From a checkpoint of a small mixture-of-experts model trained on Wikipedia: 64 SwiGLU neurons an expert, 5448 steps.
Below are experts of layer 14 (counted from 0) of a mixture-of-experts language model. Rows are named router (the router's row for the expert), gate (a neuron's input weights, with its number), up (a neuron's input weights, with its number) and show model dimensions 64-127. Each number is 128 + 32 x the weight over its row's rms, rounded and kept within 0 to 255. Numbers have three digits each.
After each expert's rows: "comes after" lists some tokens at least twice as common just before its tokens as in all text. This comes from a sample of Wikipedia text that the model never trained on. Tokens count by the router's weight.

# expert 30
router:141193073137132063122106164173179148136116090143152124127112106086063137142117155118148164108146171134100121087155080064097205146152105088125123136085107141148133125123092104098171112145062162
gate0:112096136166098138156161113139071154149104061146099094220097103078131137131118101123035098138150138095166201140151129115191166148137088166094117132104147161101163134113147128143137108150163120
up0:143138139117154069083121139123176073113137199120166173073152149164114121128123119171212134112085110104080088112111130150086117072105183126160102113188089085171119127159112139130117178119071082
gate1:096087070132182119163111094140141134131108161124142167095159118156154097125098093110116153171145120108139109147125191150122139157029123139123140181115109039149127146055149136129148175099172102
up1:146173219111121169121118156147114138151181071125108081144132122126083148133134218125128122100133137162109171145105095090135100100232129102127073065105118195119130104154097119120137080166078179
gate2:149122119148132079090111096150117157109124158179133119065127140098194104130106110150106144147126078121156126140124103132178109139085077151200189117142112150131128188108164120143125163116111150
up2:096156120160095185117143165080088043138137130134168170158111107166077134153107129147137133158134160161111134142105154154101081103161168160065105133092107144099072065167090150141118125113144124
gate3:100105155145105160096172081158186075130076087147122199208148105083154104113180153117082101083126067135116099091099148090075115104175159132164088093143164133099208110149118123114128133131127133
up3:155107115129159084150019178139095120089109113133167107136107099102087192162107153138138100110117152136158084105110090146109141133142088077099133126157138172089175103083148176076127160160109121
comes after: "\n", "|", " place", " medal", " on", " 6"

# expert 13
router:138136172125163138144108115138186128073084127140063201105159075161129093101067168164064138148124126066164124134168195117079204158106143106134159117159103115146132088147097154138080119152167122
gate0:123106124149114169130104123136135148159145170138068120144114129116140066149099086193193150096109128115127061080119148126081142118162111142179180157146121151156129111147153084093055128101085148
up0:169053079167117136156151112097148158145175132163086125149129151037122062166087126101117108095137141117119122105105096156094114086132122073130182158159154100100108144140168163100086103124129144
gate1:161129155164070194131120134165186148122100104111115186131119133106141097069132173159127154129114140136158175089174107137125118131115171132165127206134144102105117110102207137156096175114191132
up1:117034164125111113147168108170148085153135148142137143093195142123146117129134207175149107143154146087129125114124124185167170160140115133166142112101083108098149115133133189138148142089154139
gate2:134174100100147132136140166107105094119178127153112095124071132172068151088108111115150056142059150065089143172145159126106153081152070149154116066155103128113158100154150112154059164127143120
up2:179168126163154144079154227089152183127177088184119118115134154137133092083181097093143107166102125144098127128161151161128121083106213132108131123168071118136145139132132111180118143162110144
gate3:172128113119066127173146097136177127120165103130120169076111105189118101078166200173111129142021121127096161121149189119116123202114134158135115110141111113169196125083180076150115114143158093
up3:180095089114107071190142124118191131078156167147141203131117130152102114108161156145132075127079137140133117136178159133096117133131101160204144141143168138190150141104125095097124138151121128
comes after: "\n", " \"", " The", "The", " Best", "t"

# expert 31
router:157153085165133113162144146121138135158196126135098136093153110094171106111147166014141113084185135155140094152137072101152156063189121149128096156122110117138145068150145103133091123124106132
gate0:152138100174165126161084121138103119140090032159156125141099109124173097153181109151165086160119142165105127108117123128147106155090113154122077128111139121116119147035110045103097125144190141
up0:122146133116147117128128169097132178086093184151108144138148157138121171168120122175138140101136132125126140135141128106107153125160073142120164119062150151148107141173017171102109173066101107
gate1:068147136107074083131081107111149095079077116117088120136155123117155138139169096084135151090120125163153147132172127197084154177142120132152112168130068165103133132099148111163106094116175131
up1:162120134155129162132151162136149155158166184084179153088115134181115134098173092130181069152115151114052073174106144115115112033145140113098165058159163118134080147175120149184166141129111094
gate2:132105065181165164136107121110083127157164087176126099151146118054124079129126101095115155040137074144118155071106172158120132132103114136173149121168104151130211158149116124144182126113123123
up2:100119170082109104092119116184158146114109148100094144130112148201127168130107143145151135149129162088161118173099076101112157123150145078111122128102130098071063085094114117162133091133128117
gate3:157089172122115094103155117131164112131146107115153105109109141127095151148182113108142123145110139165135092167169098165161152138176111074135074127152145097112135114091128134108130138087162141
up3:147100163114126103114134152092149126143087046108166093187166103100122174113155134074121114143107137139117082146151103178151147165143135089159124139162112074140086126091125120096071139165171121
comes after: " |", " 1", ":", " (", " /", " 2"

# expert 27
router:103166113128144102093121105138153122135155121125111092088104118154166138115142100083133089114166144117111132194058074101141103145149117116099086176107054171157168164122115057180171125116107133
gate0:117113150037126151139120135148131141175128142132107101086155105087170162120089121123117167086095152112085182163051101106088102148146076151141181129127115123104198069137091100139098157103142170
up0:155171081145134099130150128138156144097169160132123137088112128174081092168140085135113120140146117149115099139229175104105110141079153107100112132196102090107183167143089134108146084135077089
gate1:169121112074135136121123121085161085078135129139134157214180181137168154167167088127152118111136070085169113107099117101044132094131165189119141069066150141145150093128129139132213122118151151
up1:156119135192086166159096107165097136162100083165110147087144127110101143134165173098072181074101133059115165131178137169235153135165163114141119199110100068144108173120101125129096115119092122
gate2:125071154165103072123169156143170100194122055139126171153105122124125136104177163058141152075130197097177162087179118131145120127134099109139120087139129145133108130120123127106179106102133134
up2:126180106080159184146110102131092134076131167116104082135174142158148076132075109187105083204121091134108102151106123122127121156142147164138099180133140070167134126128108142158128149127136106
gate3:179130115100104094209106098102113195184097091156146172068149164134095146122156147160120170121142154074133126175067128203127069149132118114124130092107121123080145075164146178129165104138141118
up3:143119106090091148160140066129134143217099128153143156083121173115108183098143160170091120124121133035146132220092122144124105155108147101112113095157155171097167086130155147113101078137132162
comes after: " |", " /", "N", " ", ":", " 1"

# expert 21
router:107120138115112097115131150106129114140141174114146190103179121112157112129109107082115140131127145093146108111100153155082164163179089165091061096129150167117134165135119158170124124096137140
gate0:082082136106163104087123160143145141148092112134176057164137143156167179182148152082126163147123131080083173103111106104148152104121150159117150144119137105141145117134107171143129103086141099
up0:162115084152049144176100062139075144086092167165106164134147099082098094134097118157104089087156109162226058154125079133141143135133128094167103201103134168151135162100131120084151144090130134
gate1:123131089145125122173142107196137110188151110181156084120119184133086149182167131092111135120108070068163082157159196121097143110122147173122049048115155119179173073136151055104185124134141139
up1:091067139118123128155105109142087129135124130134104154135153095142132126067099085128136132124167173100150112160123093082118109080127190108165131141124083091165137178098089104070116118155143110
gate2:162133154128102129110187131109108087152101203141156142152103164114099148213096101148090129132089151118127097163167130118127191118098169125166124147160134157108103068084152095171128091215157080
up2:129141117124117159088161165152097125093076167118136100138126091131133154208100152090161097128111173125141144111160120140100154105049154149137163110086086130143122117132113134078168146200075126
gate3:136186134131128172143095159135096119112156128127138133173098090173101120128051120142112168104124118147084149110136184103117172142153080109144193116104124106126187144123172148164114194160139175
up3:080149104109067140135128120133102167118172137104112136158104158181098122138052071183127095091125134091076121185140153156089114166103053156086175083136125164111151109112126174105176154110134123
comes after: " |", "\n", ".", "|", " ", ")"

# expert 28
router:127177134140142161101175119137188105137136098107106168154114185085100133135165127159119110097084107136158136080215173085131127102112106127194171136119142155200061136147143181175089147083137083
gate0:216157135105139158139126123095112130070079134168138133126122169119152150144161179174135138141101180151134142175129129135118133091147164135149106131122158164078174152093082193145123200160116101
up0:019106151128137127165148114170179111196154134121173172138096116115101097092104098082156103143195129122100099064136120127147102122119161077111127130150121063124102069130190061081085039074119170
gate1:123099138125127086119142104187162133178159166093120102127092109198136101106101091155123103099187087183199136165212110162154126115155132144103106135088151115129098101128101159114159118120128091
up1:091155144088134105091138136162170097168140095116157116150122088143082038103117068115127109122191100121161124146183143170123122048131131119131116123123212146115089158118148122128122110125129108
gate2:124208192167103148153148123172218119166115134142204163098176110130089126149092134115177075146137096136100117116110090094187112137120137109139154105147137117154118160168154140078123179096111118
up2:154171154154106095112117155128170136162122158142128124110168123180125109148139122164115185129170109108092060132063115158154195133128095107169119102105117113152110113203167120124119150096173155
gate3:069119136096157115159132115106102124097157152153131140141087129180063122150105089112134052112129164097131087164122129124179177107177079107067121146085225127156169124156097070147124206161143137
up3:147139109154090157135123115150191111131129154128091148077180147133193121058103134218097170162117070144118127103142132092063084164100149195147188079190105138102086142121160179119186077134110153
comes after: "\n", "|", " Year", " Party", " Team", " Date"

# expert 6
router:126088133139134130172126094215136172132159130132071136166132131126100136149085141056084129124126084164145191164174140140186171115137098115154164153105106118100164173142203146108098133133091102
gate0:040120116083159148138130120115112156061096089202125133117034135093086097108133150132087200150121130094117127124123114089129159112174172074137149138140118159083162170124228132072120183135134085
up0:092126108053105143084133094134099116144073156145086119129126131128102137106136162137106118135088157117143133114092148106187127120092171084108120097156146137121128095208186137135100112112148147
gate1:199119183155118136105129111206166118178109110118124088179122112148128146124106110180080142117178151203147150168135119145126096147139086177084125105107098169140104093120119169159124091037113136
up1:085177136139147145159111112099122096138117091186148136096110182126124029154124112096170143111131128088069154082115149114140138139102163151161192188109150079144095137128115116150113094168140181
gate2:147128121182117155111157202113150151157132134152188151125137119123185170132167044135145117110177132104095113113136087109083141159094173071103134175193119137139125117084161121132134101151109116
up2:154103136128117104118143145111117168089143151122146134149125082114150168152118078123144078155125163138066144118093045129098115101149118103135156160178105120130128139146142084068124131159125112
gate3:168113160089110151138132057073169087063056118133138140118134186126136149132172130176139121103152188183084124160150126162080071106135079117177114159121129124176160121166138122113108118162103141
up3:127174138095104107138106153101090168147075095097114132145099153159127169146134179177155163135130066119053145114103145124181099154121144138117177151098148109112106122112047165136166160135060125
comes after: " of", " to", " in", "'", " on", " is"

# expert 9
router:067155188107124095133113129086119116146145176169095137027132138159155099127095101125154112076155111103197091146153081110161118152108169171103079148118181162161040094179177138137138158086116162
gate0:138106155097161094158191118104140161111094135172138080066123056140115178151149110132168145132179135151152122147157149117124140156115166040122102160197154124144140142085142152104118118142141101
up0:095123140146072107147128172138141178105141100106145119146135120106090141110136119144116165122101135151157109071109102182132117202099096216088181144085132106134114106096174145121109138110099098
gate1:174089154141112126166165094114092167159119119156104136119168132150159151151145110048171100114116144162110119146156143171133163224149106087111111098223123143088149112144093132117127101111146091
up1:167147145158090098158169121100108158158091121091134132104161137164163179134132128055174147115147124133129164163174119150116184218117113097097122138192153138129150137136097137079141141089140106
gate2:161163153116097100187156106142068114179134184128110095085102132155149181142143059091117181148120102153126104137146135124086180176193164205114108142155098138127106137099098159136137105193128153
up2:116117088120090101077104111090088087150130141112124113185089156182104143111170073149100150160140118194140100191103153122107163143161120122095135084056113087124103142119115126183215183127181111
gate3:108163079118118096110147158106123159135114090107106143167168125056106131164176165144210107170165143081166126138117126149136157148108135142183107099088133088152196111150109141111157171108139152
up3:121139092120069068138100134156147139082163121189091142133137114143115145142173162117186089172179102158100127139110108126171113121125132177135119127154133091137130132136144182154136098159099117
comes after: "-", ":", " •", "–19", ";", " Years"

# expert 7
router:180146168107109108086178133128101130139133104126177115143244099146159127148148127131170128124125155101128072161141109125148115130145155136141138100093117117098159173152118145099100102104116118
gate0:095190142138097080134130116126103120150133193124182132102129134099110157119133156134099117106072107136101149151164127150104145126165155136140130140078120110103152112131096088127155170159183124
up0:153116230213153112181165151139137116161119123104117098166112168174139146097109124092122134130170167166086168162083105112161106097076210092158143134204113136152053146123080181067160129148100136
gate1:115161123109099083143182112150118104130065137110092059072111095103075095117142079115134120103176165059128154150116147138043130099111162131128159088090105124085141136105183138094125141136071141
up1:154129133131122139134204102141103185095135165119175080011111149131119136145125106085104160138167130111066079115131161088137099150108135093151103097124110137186119127145170141105151148100109138
gate2:129152122189084098089139123090129162115110130107094102144136141093149122091114106093109131126120119098064131136140140133162094134132153165069135123167142093134171091108141054153128140112142122
up2:077132094106112159139112106143103065097092153115105109158139050108149096121135176168149097134111118066152149144148129137108120100141191111121160098096150118104158129118099130077087101157135138
gate3:078100083097074147182136129108145171107190107118123107139174112137124128130156136092141119160129099167124103109087152123117154159144159083166113082125155102173145123122093141158126131151141093
up3:125149120139125150114100077100124106108122101146147133133148145085109131126127060153172150173111047164080113188086091104106132151088100154078119159111138124155171120147168073081150114154169119
comes after: "\n", " New", " San", "S", " S", "New"